From a checkpoint of a small mixture-of-experts model trained on Wikipedia.
Size: 14 layers, width 320, vocabulary 16384, 84.3M parameters.
Experts: 128 experts in each of 7 layers, a sigmoid router.
Below are experts of layer 8 (counted from 0) of a mixture-of-experts language model. Rows are named router (the router's row for the expert) and show model dimensions 192-255. Each number is 500 + 25 x the weight over its row's rms, rounded and kept within 0 to 999. Numbers have three digits each.
Before each expert's rows: "mostly gets" lists some tokens that are sent to it at least half of the time. This comes from a sample of Wikipedia text that the model never trained on.

# expert 113
mostly gets: "oc", "IN", " MC", "AR", " UN", "ES"
router:480480505492447498502500499506508502519520450549481535526524539534460487501523507541528522538451510454528492485515563510525554540459529545523514537520471471523526496499501510483449445470501509

# expert 29
mostly gets: " species", "ropod", " blue", " hair", " bird", " beetle"
router:481523497494436484474446520521508499523477506507492537460491534482531561498495508498509507481496472487517463516488534499523519529531514512556491497516463529562456483492522512525491464491528500

# expert 83
mostly gets: " P", " Am", " dep", " gen", " p", " comp"
router:514496487492528503480506475526532504527507497523511551527478536508474485501481538544513493512502464521470498513496491456502520458523466501537510546502502519499527471547477500469510523459472467

# expert 14
mostly gets: " Robert", " Chris", " William", " Steve", " David", " Mike"
router:485478503515496480497523481519502498555507514487499476510488525479472478504524511539522483542471464480527480514540525522496502494457506549531485497488494547545506461451493522525494524515503493

# expert 58
mostly gets: " car", " Mal", " Pal", " person", " light", " Bas"
router:521498513518525520511482513531500528463549494485515514465499520470497469506508489501498440534510472483534500525529516487519484471494501541507514509491435479487516497511523550532476483462478487

# expert 67
mostly gets: " served", " went", " appeared", " located", " died", " came"
router:476489518485485465488501496532557506484496526524506505493513516476495495472495491490496506514491521469499469509512507506551545518510464559511482492494476480521508469513513521539522499514499463

# expert 109
mostly gets: "worth", " Jean", " Pierre", " content", "ère", "aux"
router:523479459503463499506527519480512495481486536508485518495519515483464516525526477505512501526492478481516478540496491513503531531482492510524448494510494560549530458472519556482473527497535438

# expert 34
mostly gets: " (age", " playing", " played", " scoring", " Years:", " plays"
router:478467509509470526520522508535507521491464498482486505476483519440499489510506492500525509509506507443448503499485481482550512527487507509503466524495489519512485487527500518526488487467527457

# expert 99
mostly gets: "j", " rep", " ind", " Ind", " un", " full"
router:484490519463490500473505494492487490498511526526516542467487511517446485523475477531494514504509477499485463528489494482502514490494495495517521502462510529516467496518497504534474492484562485

# expert 116
mostly gets: "ins", "ks", "os", "ards", " Queens", "ets"
router:465482490520480505504484520501496495521515518509497470521503490499499504506529527562479510528517512468503495480494538475535527497482506504541495495525466466514478471502487529454487552464469487

# expert 10
mostly gets: " =", " Kingdom:", " by:", " chronology", " Producer:", " Insecta"
router:463471510460494497474503465505496513493463486506532545496481490508489518544533525511546505511525461492496484540518511520547517514452492515513497544500481475523510472487478500488442472468494500

# expert 11
mostly gets: " University", " Studios", " Museum", " College,", " Inc.", " Stadium;"
router:485461488502495495453495500501555489529505491517488542521444521541513501496478532506512506509469498453525500521495497495512563538459453531514516520541480513535567487479471520508484496504535497

# expert 69
mostly gets: " and", " or", " &", " And", " but", " and,"
router:540474500491445492520476504537491507556485494512533505498467522515455491537516535493458488565504483464465489500516480486493496449467497549527468523461502461512508489553487501474500464468509538

# expert 3
mostly gets: " Ed", " Sam", " Dan", " Jud", " Steve", " Chris"
router:493496529509532448500495446520492509534485542526489500460482524467487497539493511529526524551480461470500456501518475487503499472493475520475476518522499523526532489484479496503495507485449472

# expert 87
mostly gets: " originally", " been", " It", " is", " (also", " commonly"
router:492496483508502524498501519529508485538521532545517519492483540530500492492500542493511524522449472512427473570502495480519498482477486529522513554464495522543469496463522491511508504497526482

# expert 112
mostly gets: " (", " re", " \"", " dis", " pre", " c"
router:449474515517483485515501494543493548502486478512514524507466509522494514507490527530519466505487518497469497498532495451519539499451486511497466515500469494492527484515469483461507493495506505

# expert 79
mostly gets: " National", " public", " national", " Royal", " local", " International"
router:549487518485505519469513557543526450504510520521485498496486500490501486519531487529520474503504492481532456548510497480520537507512511516534505482519481542521503483538467519498471479473496519

# expert 52
mostly gets: " South", " North", " West", " south", " north", " East"
router:505519523493474515499505501517528530500528498486501504465512491478500548562531543483506479527477491491487483497472504448511518479522503515491506524459497502489504498493483541504519547483516502

# expert 122
mostly gets: " when", " where", " after", " before", " After", " until"
router:557470491471511502498497521541508469580512508542522532467479488480498510491481548505485492503502457502498476524495467464494507494520516538492501493535430533511522452459487491520491490469477522

# expert 7
mostly gets: " R", " p", " r", " sl", " bl", " ch"
router:495484508528514507449534510563499553478496484535510497488459526456478496517521489503532487491486480468488491512477516455522481506459503504532473520499456546509542479515501536478475498484516489

# expert 82
mostly gets: " this", " This", " set", " line", " short", " exp"
router:533512462469483495516499532539499479486469491509497533486474506479504481509525529507551496506460445506528498514499524524534501519484504507488519493526466450492483507510519539511479503459526511

# expert 66
mostly gets: " farm", " mill", " £", " $1", " Insecta", " US$"
router:553440531516511489501500475529498514520525527486509491492465523518516512549515534532473468536484499444484491511510534507504486535490508503514502518558488474555501490531513539444500525463508447

# expert 25
mostly gets: " (18", " (19", " (17", " ten", " six", " several"
router:508485526536499491468495420502499533477484478533524465493478517493457472496524537517545492503518523512498508556486538435477495484466519517552471530519494488541485483510499536523527510485547479

# expert 16
mostly gets: " Abdul", " Kon", " Mark", " Mohammad", " Pol", " RUS"
router:484462506489478508448484497569500496528478535529470494518486486518476469522511521531548432547486481471523522527551503497505521449438518537492462497472482542539496483526509522449517498499503476

# expert 74
mostly gets: " Car", " No.", " also==", " story", " Title", " #"
router:522470499506476523517504569498550489493487524476464519475457514494499530468471538515513478480473455462478475527507490464522518467492487547521532507496526512518496482532524537496429506474496449

# expert 115
mostly gets: " set", "ap", " lead", " leading", " top", " Top"
router:528503493482559535494516509522469524522493496479501510476505503537512462509532519519526521518477452477506470530521513482488497471517506536493496505547509458507500492494511533517467516445442454

# expert 6
mostly gets: " cell", " JPL", " engine", " aircraft", " computer", " bomb"
router:471544523484497505475468474507518526494528543521526531484476513495486480548500500520502470521520504470498512522491529493543498478516500527524502505475478442518491479510500534458521509455485547

# expert 61
mostly gets: " Bh", " Singh", "iya", "arma", " Raj", "ha"
router:469482495437481464483515518508488533503488503559527523473515576509506506500547548508508470539451483491499453534517507515520524510480510504517484524545474498518491494510480514507483440495469490

# expert 76
mostly gets: " Density:", "°N", " pp.", " ge", " ID:", " ass"
router:468493516525462457518475552497524528480507534529538490448513506497497492515524503525535473524515454491515482535478488483551514502477536492517490532490470469499552459541514517522506500461478479

# expert 51
mostly gets: " footballer", " politician", " singer", " actor", " baseball", " actress"
router:473519536462494492484488516552504514536476530492459518457490562480495502515554545504532465521483484475509490528517488466498538479501493571520477546485502498529468500512529517550484497500475472

# expert 114
mostly gets: " her", " his", " His", " died", " went", " him"
router:440496493487491457499500490549507499492502495522522494495490514492464445517532500502514504558524483451503512501494494491512526519492475549531453488515489498551502498498549479518512505470488446

# expert 45
mostly gets: " have", " had", " has", " having", "ō", " Hong"
router:468488504508499524513471515523485529570486536518482515471480478462498469535499520482528474529467504462468471539514521499488552550473515522533460508524488510518534484505531536479446538500458479

# expert 39
mostly gets: " using", " despite", " featuring", " Despite", " includes", " contains"
router:526482541527510522515517493544487547521476535499486530485508549519490497470472532481498472536483461462464473514476502509539497502502490516541499492506481527524513477476516526514518508449516501

# expert 121
mostly gets: " Colomb", " Chile", " Mexico", " Idah", " Columb", " Singapore"
router:501483491491470494511473547482496534506465514539474504488463490520499445512500548515464512501494479449493478522509521490523510512503523514519484517516523484560501440450499541509498516490507476

# expert 73
mostly gets: " tournament", " championship", " round", " season", " playoff", " Qualification"
router:492473522491530492498548516511487501517503555495486537498434506533438492499492536546497505498503470476495484508529503509549507558498503532534483491515461496510473449500506513481451497483471485

# expert 23
mostly gets: " However,", " season,", "ed,", " and,", " that,", " century,"
router:481513532542492510506508509505482496476497541532511509507514493502503510533524558503523498549498475457553489537500536495529544520490494586518528538515480464534535494501547530471523523465517488

# expert 21
mostly gets: " time:", " Type:", " Order:", " type:", " tropical", "eor"
router:509481568447473488460498482512477525530512469551511504480479493502468486552526531507583494562496476487504469507506535476534501502479503511512507517493458500521493483507545481463473505473524507

# expert 90
mostly gets: " St", " st", " Th", " th", "St", " Sch"
router:513525519532522486502518479497496502513540498529505509518507512487509516491546497530553519506474468442493495567481481476530525537529536510552545534510493528482511476471462479520471496419452476

# expert 24
mostly gets: " Label:", " ent", " by", " ter", " Producer:", " (with"
router:478527487490519468513489485492535502548514477520489501529480504562480484501511537544510474520473486506442465527492527463492496485503505543507517543521492477516515514537472525495466488476523526

# expert 48
mostly gets: " at", " At", " near", "At", " reached", " along"
router:489468534512503465460496476529507522531508473544475486453470492515466510492528544492495476549522487435455511496483560436531539527508533504517490525521495504490492470491522454493517471484474483

# expert 62
mostly gets: " all", " All", " record", " new", " Ass", " Record"
router:447466485519507502519503526519505498497513548523445519460507529472461478517479515518512459541513475481503452530483498506517547499482500515544485489515481512503526493491461548466511530478521461

# expert 19
mostly gets: " years", " year", " north", " day", " long", " time"
router:444476498500448506511497471534492526513526519531509511459497461471482514483517550485491502486478529468550504510486460480547496476473509509513491503569504514506516430510509534523492498502477493

# expert 22
mostly gets: " appointed", " elected", " Incumbent", " deputy", " served", " congressional"
router:513503533505478496496498529524506525506490545530511502519504462484460469504554534499533474545508459474469480489525487512505555495528494503551482550528501506506477481505505498486543520446480514

# expert 2
mostly gets: " Mac", " O'", " Mc", " d'", " l'", " Cup:"
router:549461571527482455449533505529505513456516504534482491492494485536449476483497539507501502501504472494458440536475477510489522491510519542496493524513481493512510498524507549492461539477497529

# expert 43
mostly gets: " zone:", "Population", " census", " UTC+", " (DST):", " Census"
router:545468488479484503508500490525482521507562499514497513455516475509489489509483518485540482511505456508506480501467518508548526503496490503495510517527485507527506499466538554523503490523528537

# expert 54
mostly gets: "av", "v", " Av", " al", " Em", " V"
router:533466564482508503525484460513460509477497486525542524508469530543530479483485526530488490502429499483500451501537480476512491507504477516504449482507456494510498459537507505526523537488465468

# expert 49
mostly gets: " having", " co", " Co", " had", " have", " has"
router:474470493547503485496545498522450492521517521529513549480487480532497500502456508522550486526501478468483458505541539513531510490508506548526470540532458487538519534497452501477513493476502473

# expert 9
mostly gets: " ==", " Pr", "\".", "s==", "es.", "s."
router:526498501487482498495477534539511480504498497483517501443494538517499454532504524509502451528538488483480480517531504474488530526499489532511477492550500492534464473498481521500514496460476489

# expert 124
mostly gets: " H", " Al", " h", " al", " so", " (H"
router:518478498523497510480480511532446514536502514504494521481513539498528528540499504475538495513499475505503516501527455484526502469485502515523451536551486487514481486477483479532517508471452508

# expert 120
mostly gets: " P", " Go", " Marine", " Philadelphia", " Adelaide", " Boston"
router:515486487483520491475483516549486525513501528492476527501499504478522490516504535491489483494509490478486496525546479467485520468451512530525496575522482489543533505515499511490456523488505512

# expert 100
mostly gets: "-8", ":30", ".12", "500", ".10", " 300"
router:479464494469463540511475494576495529499536510519483503486489529480487440521563521556508545515501490491527498515505495508491529473498532561487508505506524468540508463482531550470499506490519508

# expert 92
mostly gets: " near", " nearby", " District:", " opposite", " Location:", " Headquarters:"
router:456493504523513472481504499486529535531498503550469524470480479511464470511535508531512482506516481437506482508460509503540529514473542510518504498529483521500476439483539513502525482465470487

# expert 17
mostly gets: "ij", "j", " real", "iy", " j", " Ne"
router:539505547482487525467509486535546517510507504521494523499513463497506450575483534491508473511533486503470519513518485475497527486449439517504511528455490478542487481522500524478476542511547537

# expert 13
mostly gets: " difficult", " ARG", "ián", "án", " ESP", " Miguel"
router:513489540514498460489464469523512481511488523506488535445470456435477448489535530502535506520475474487535512545485475449521506498509496510523474478513513486520501469503518482462518481503496508

# expert 53
mostly gets: " km", "°", " mi", " cm", " kg", " mm"
router:497482488516457497499538479570440506518516522488487491485496482501487493499488518525544459529532455506488509509489491481544531542518468542495490542526428478492528482472542474500522524482432533

# expert 119
mostly gets: " he", " who", " she", "He", " He", " They"
router:499492524453482475493531520539477504542470506575479504477498477491511477487545508518537492517491487486514458523516501478504503532480509563530492545510490537516501487485475526488509499489480473

# expert 107
mostly gets: " written", " edited", " directed", "ritten", " wrote", " animated"
router:491464503519446490444503496520496515550544501505523518480491535551508478479486500535516512489507521489478439515481489498512512476486528531532466536485477454520497482550486502499483501430497472

# expert 50
mostly gets: " comp", " William", " Robert", " Joseph", " Edward", " Richard"
router:501473513466461462486501471506512507537491484523505476486485546546444486480468497511507495517456464451545482505579526487547518511489471527519509512514500513500507492490470491529486511460464499

# expert 111
mostly gets: " it", " came", " him", " you", " come", " himself"
router:484512483486493464468502501501521530529504524534503499507472471517491448524514508515544533507489505470488481533527533499539516517482467534514479530496455532492511438481462502515497474508520495

# expert 36
mostly gets: " NCAA", " NHL", " Miami", " Kansas", " NBA", " Cardinals"
router:512507496468515483479501509520491503509458496504469515532491520490499489481484525497477518513481474521517471507520506496494537480450502481526493517517456482583492489488514493500480521481517525

# expert 96
mostly gets: "|---|---|---|---|---|", "|---|---|---|---|---|---|---|", "|---|---|---|", "|---|---|---|---|---|---|---|---|---|", "|---|---|---|---|---|---|", "|---|---|---|---|"
router:473493537516525499486461504530500491515514534508510544490477548511457484516525500550524453530529473458482433503487514472512522504470502470528472473496474513524472476509483549474483500479489482

# expert 18
mostly gets: " (born", " Animalia", " born", " birth:", "Born", " Founded:"
router:480502461524477494516503504503535481510492502532538564471487500524488519538517559500502483526511463485496463516494507495533530506495461506529496520520442492494533464528457544524485461474522501

# expert 98
mostly gets: "​", "\n", "_{2}", " (disambiguation)", " (2023)"
router:490510552463478511470491449550482531482508516537455519486508520519473478550513537555507516491501512497497478487494521492531512469492518555538456492548469516511512487501528532504469480489512530

# expert 63
mostly gets: " M", " S", " N", " K", " T", " Kh"
router:537508580527488519491511467550517518524478542526519504478535548467487486482551544498524523528480479497482472521537470484526499500482519526506473507535497552534502442531516492480508511448500445

# expert 104
mostly gets: " January", " December", " May", " August", " July", " February"
router:475509519458441464460504506530487499559511524488510494458528514476468467496488525520510492534523442524496505511501499457538504503487506503519506500498436469515508459540501511517472475467505461

# expert 20
mostly gets: " German", " English", " American", " French", " Chinese", " Greek"
router:500493520511460471499466550508497545516516493454503522473505523499514472527499500504493495508474506487455515518533537488511535487477525508537454538521469517559510503465482564526506493483510483

# expert 27
mostly gets: " L", " l", " (L", " fl", "-l", "-L"
router:481514516505505510491509469544524497509543501518464544473492526491500455504519520463520493482507441483511488503526454508547535488483483537503521499552454500509509508524459492520491476506501470

# expert 38
mostly gets: " 2022", " 2024", " 2017", " 2010", " 2012", " 2015"
router:475461499507487497482496523502528536511538477539502475509477484546465519509543510493482548528469481496495480521483516500524531476488519511510509511554490501495491485512513522516440532460486483

# expert 97
mostly gets: " inter", "_{", "^{", " pro", " over", "{"
router:460516508515492503489520458537495521535493517503520475504503483514470504491515529519503451507496480480498470495520461464492511535448479515531470538493466502501535462536520523538435496522471489

# expert 85
mostly gets: " at", " At", "At", " Education:", " joined", " attended"
router:479499506545514485505459473526544526521519503534447462477489529526464509525534528514504478544458507477445491512496521489516531504515556510483470585509467499517498490508517490486491508472504490

# expert 95
mostly gets: " third", " 1st", " second", " 3rd", " 2nd", " 4th"
router:520452525456474493482505464500494534432509505493521460492507532537510490516531518551545489487496487513509476539521554511490539508525504553530471528491473517510516468547507494487486525505489462

# expert 118
mostly gets: "==P", "==F", "==M", "===P", "===F", "===M"
router:511452515496520494494501459537480516558544494506452521488476503496478476567485500495460504506469475486449455504480490477530493514494515526488495507545452522523493483480518561527458491499492510

# expert 56
mostly gets: " Z", " \"S", " \"B", " \"C", " \"R", " z"
router:509479492490514445502494473506544516532537520480479535474541529483459495482497548534540493500443482479522490509504497533508516516477538526541471495513482480522565477493511513518489491491533470

# expert 125
mostly gets: " several", " three", " various", " two", " five", " many"
router:485490526522503491485503504520540553490486519512501479486483533525479478527518517485501507502477519495519504520489540487505483486451506555515487518515496537541505461512496543482502558502523511

# expert 57
mostly gets: " Binomial", " or", " Children:", " (or", " roof", " Number:"
router:471513498495443494519479515528474498493531468546461526470512484509524516535492530492546500542491522469501497515464499483503547474465503534511503513517470512513513462500514525512483465466517493

# expert 15
mostly gets: " first", " second", " First", " third", " 1st", " last"
router:555440484456502518477466512525493543508551516530503507463446523480512471498461505504549495473512462506499458512471513482543500497484497512525491489504487480505531499513519506504426537504443469

# expert 102
mostly gets: " Country:", " Language:", " native", " China,", " Europe,", " States,"
router:472508526499459507524452504515494542556497486513446527493496564498454488550531505485557497528526490473486465500531506466524483495464532508515480483493473495502486511498507538503509478466524486

# expert 106
mostly gets: " million", ",000", " century", "–25", "500", " p.m."
router:505473510502461505472482465555476539501539518487505482526494486513457472477550509513510494506489428525507513530523507482509521502461459544543499502501503494511486460503502526476491521475465520

# expert 86
mostly gets: " based", "isc", " bar", " reb", " disc", " guest"
router:513498504475492473513530487495462485481531525497506514513470529494481505535519509537540481515492513460489475529486507465502510516521536504523511534507488451504500505485489534502464531451467521

# expert 108
mostly gets: " be", "ically", " less", " very", " often", " been"
router:477539489513515530498529512530506504492550494520542543490453531533483474538539508468528504537474495493472508522518497481513505508474510519521487534521510508519480502454518507480456540493503487

# expert 110
mostly gets: " Georg", "idae", "ius", " Virgin", "osaur", " Chevrolet"
router:474478507501512457523473534531498495510485509560462486482533523527498505500497549505498525543492487464492453523535531479476517471486552538547459505495496504519485460466517512493458501472538514

# expert 37
mostly gets: " (19", " (198", " (199", " (200", " (201", " (18"
router:501484493479485549491464508514492470479516515503464494468479519498464490541549507502478475505506455499472466501508551484561486473466495457529441528486500525515516464490492493481474528446514481

# expert 81
mostly gets: "====", " Episode:", "===", "=====", " titled", " Party:"
router:518484534494519523465505503515497575527498514477523526519470482534450487500508539522516529501514481483482479507476501484515543515483501529515453497538460511548519467510503490505461509473480494

# expert 123
mostly gets: " sk", " kn", "-m", " ch", " \"m", " (m"
router:499494530493507493495489482510523480539484514531527534486506552495489497554488506526516484495512417517457492514547548460547513489493517527508479515544413525497492420479492538533527550477522498

# expert 5
mostly gets: " mot", " 1,", " 3,", " 3:", " (19", " Years:"
router:487503514521506513465504489478471494519502507512516490495503502464475504503545549505495465535496480472503505543473534521533516475459502523518484534564471481527525491502502526495480492521504493

# expert 59
mostly gets: " War", " Part", " war", " part", " E", " project"
router:489535505479501504447516512499479491492499495505410506508479514529513518513504529541514476519501459475507483500556521524521531503452461533489489516507490529500501495524538550469494503488494470

# expert 41
mostly gets: " 195", " 197", " 192", " 194", " 186", " 193"
router:550484462513490511528477518504486484506511536492515481469498505488506455484534492526503515531491480506525493478506534481516526498503532560532495486503501484524542490480490540472481571448492481

# expert 30
mostly gets: " w", " Le", " e", " le", " I", " we"
router:464494476514482489508506519499549523521520483490481516540497532507511545520550571570490469520520487502486475475501499470519576518484514506564525508528508479520478499523505496510481509469452507

# expert 68
mostly gets: "',", "R;", " Producer:", "H;", " Occupations:", " Owner:"
router:458440561560544488506480466492520488535518518519465535503491547489489483512516531505547458558528467458484462517530511483528516523440515477493492492512512488491493481531470516484508491457496487

# expert 105
mostly gets: " Tour", " activ", " com", " Tur", " Fre", "om"
router:513485528484538503506506515522500524503510486520466521448498498515501516530528508511500465507523511447518462501525537475516506490475497555525458540476504498504456475505481550494532549510502477

# expert 60
mostly gets: " Un", " Reg", " leg", " port", " process", " access"
router:475490531490481469464502496492503475491471508538481473492471504519474494515513512546490538501486524471520496489494505506497531538487539515522494506507486507483516470500497496472524524488498471

# expert 117
mostly gets: " In", "In", " in", " throughout", " (in", " \"In"
router:429463495518416477440498525530516502560530472513503533467501531497485533533511503535529458517477470482483475478488487466532488463483449522529501492536468500499482504500471510520459529468485508

# expert 93
mostly gets: "The", " \"the", " The", " the", " (the", " Its"
router:489495508498477500467530502512520517544520536545486527453487544516483464526554526523494513540516438493482489517492506506558508501488517461520458527495468510546512481477474550486451520467528476

# expert 35
mostly gets: "ot", " found", " term", "iot", "Species", " career=="
router:467507545487528511514493503526523543518507512485489488521513487507493477478556550480510502484523528460463500498493568446506538467508479531548513545500458508481521450478490544513498526496488493

# expert 72
mostly gets: " B", " Bra", " Gra", " Sor", " Gar", " char"
router:533492507538512507467516494559531485484514554511474518447492531517478473439495540488516489528488495477502513512494498448512500508472514519510483512528496549579523517490506538461508515490517510

# expert 80
mostly gets: " Released:", " Died:", " Born:", "On", " Date:", " nar"
router:518514508479528503459514447502460503492501531504515528456493516485478468486520530520502539523497447484497472495500516477489547501476540526545544552499488499478506484489467579495449474509552471

# expert 78
mostly gets: " En", " 0;", " en", " —;", " dem", " adv"
router:466489498513490528463538481560513518529503498497511534497494492489488499524507524519503484530504486436498491505519516505524559463456465531498498523481514523506504473522496513515506505456552472

# expert 65
mostly gets: " rul", " Baron", " Pope", " Earl", " ancest", " opp"
router:477520536523508497476499528513489497485531479507471502465471498509470501509457485522499512521483460451498459513492553450481497472498482495510509520502507461522498485501478505483497543476495501

# expert 0
mostly gets: " \"I", " \\", " Con", " JPL", "$", " $\\"
router:515491516496473505480477487502545552561483527496517501504482469557483523461511560535499495524516487479554478517514516499517515542487471517513503518521489487533513472532515493514530496440526500

# expert 94
mostly gets: " Party", " Award", " Minister", " Council", " Association", " Committee"
router:459482486470473469519497502533489481508479525511506499508499501473458527537514522500539503531485503477521473522531529495524512491497508529545501525522487496558478464498525518481468524513488494

# expert 8
mostly gets: " MF", " ground", " DF", " field", " FW", " Val"
router:520505489487521475485524493536484454523459496475502490474454504507508531551509506513490457489468446448533455546527459514513505522486527539519489480458506490534503455502517535500499496520456461

# expert 101
mostly gets: "am", " Arm", " addition", "lam", " Kam", " Gam"
router:484485520510458485493547531511494512506506504548455532486508526513531464501485509486491516543477479475546458496477517506518520490500489482489481513504467488494531476495512521484532541503507483

# expert 70
mostly gets: " County,", " Washington,", " College,", " York,", " City,", " Stadium;"
router:459513527520492499482520504482533519524509550553494496523478490524497524500538541499502507507525482451497483531500510483502560530483500553512496527482492476514487498506505533526469523513474512

# expert 88
mostly gets: "ico", " José", "ardo", " Carlos", " Antonio", " Francisco"
router:526469484533505469466512517531503513500488522498478518513468503549497438481527522508498521546463518485505477521485488499519520505471487544527477519555485506553479475486495497484480488516529535

# expert 55
mostly gets: " sh", "==See", " ro", " cons", " ins", " cor"
router:491516503515460498475514492497506531504524527505464518492488515514495469532519500533558527513463496486536481483499488447533528450483534508518498491486474494484508492474463511510524508459518451

# expert 71
mostly gets: "==See", "Scientific", "s===", " bronze", "|---|---|---|---|---|---|---|---|---|---|---|---|", "s=="
router:499483486502516479520463524500530523495490516507518527504524529541441481494532498505526495503518502485539461510483503517523532485481505533490473495519491499515495487491465502520479504490476482

# expert 28
mostly gets: " Championships", " Prix", " Men's", " Championship", " Masters", " Open"
router:476486543545507489499520529521533465519488487490480503506486518526504511526473543532551437525495477475518460530481528461472501545468485509502491481507475467499488480542495490496484512486497458

# expert 64
mostly gets: "s.", "es.", "\".", ".", "er.", "ing."
router:546497497475473469484504510529510507520492467492533485502501510534520471508495561506496473498485496521508487506551508468505555534428516494498447500517495478545488466521538506530477499469509509

# expert 91
mostly gets: " (P", " \"S", " \"C", " \"B", " \"M", " sp"
router:532492474481500449492507477507492517519505531497455505502465558511441441497508542491525508475473451496471464521467526449543510515522508507533506525505481507513478466493532503528482488489512497

# expert 89
mostly gets: " his", " her", " their", " Her", " His", " My"
router:479493496484469497528495490522487502497569460543493513512472484491457492509525518508530498518526501470542475504471494480495533496488475481508464534522495478561474498517512498507523529450475495

# expert 1
mostly gets: " HD", " Chevrolet", " Fut", " cart", " Jak", " Racing"
router:469487539480486475515523540535493480515536526481456519455496529486523500547486493530471497542472497505467485534456547486469523422483509546492483514515451463502505469530513552473509482495492475

# expert 126
mostly gets: " On", " on", "On", " along", " off", " via"
router:509468492521477485446509452531518489542478511532511496457510493538497482504525506480489489536516520439476484469508509453495506502485491498525503493551502516503501484479468553487508506511468482

# expert 26
mostly gets: "idae", " Scotland", "ago", "osaur", " Sweden", " Denmark"
router:539497491489477494485444544526497506504515500499479508478501551555528506525503518522517494522481544496494489513526489493478525489483499541542451523529446464546516464474485515527458501489531530

# expert 103
mostly gets: " (", " \"", " re", " dis", "–", "i-"
router:514444539503484472455509506516508509497502497537466513481437492540514507566542511494529427539539534496480489517513542484484540488480496536483503514500472503497540515541527489495489513497492497

# expert 32
mostly gets: " Episode:", " said", " stated", " saying", " stating", " says"
router:500488556492487485526507477485481546485496486513505534502501536497497506511538516533525502498510476458490498517474525470523515496475498518534500543489471450500525464535526520527495497454507504

# expert 127
mostly gets: "r", " custom", "°0", " Ell", " Cr", " Kr"
router:491501490515551509505519546530477482553506508505500508441484467463486477518481527482492474515492473471513486524517520484519470472495483557536448561537465505542486458495507508506529477471527466

# expert 12
mostly gets: " ", " —N/a", " N/A", " unc", " —", " reason"
router:461518508488491472480499522518506549507514526534479469491497531495474457530508488519474474524467502495461480514542502474530510437494503515510500508511481543485575481522513497473498506500485502

# expert 40
mostly gets: "ig", "ag", " British", "og", " Soc", " French"
router:494477513471443532512508459506507516497512523499480486454490537504524453522542562500515506516502448486471519526530530495513535498468512492499543489539455505471522477534525511466475489483517519

# expert 31
mostly gets: " met", " Med", " Met", " Mad", " life==", " med"
router:528480519503530481525515494492525496534478506533524455492513526473485500503532487528514479524551470474482493530526538476501516442479536557507461506466491523530540467532526529513528541499482535

# expert 44
mostly gets: " Ad", " con", " ad", " cur", " Grand", " hon"
router:481499495509490485445485498550478498486507467508489505485518485534452524523474514498531495502528472485460470516481550507480511462465531483548482521514470482480552493483470532474517485493465468

# expert 33
mostly gets: " group", " Cup", " bar", " club", " company", " Regiment"
router:485460538527505495509500516512511485530490533490490488481477511502445513559526529473541511510466505415491500537486528482512523541458472506525515493520489477556487505472487518512515536469495505

# expert 75
mostly gets: " ft", " km", " mm", " in)", " mi", " cm"
router:464464541458441446456519489519474471481474493478479525442475550483475474519481489522527443531540477503483479485474519447551530489482522525517508541468446549524485458507499489494510553516468514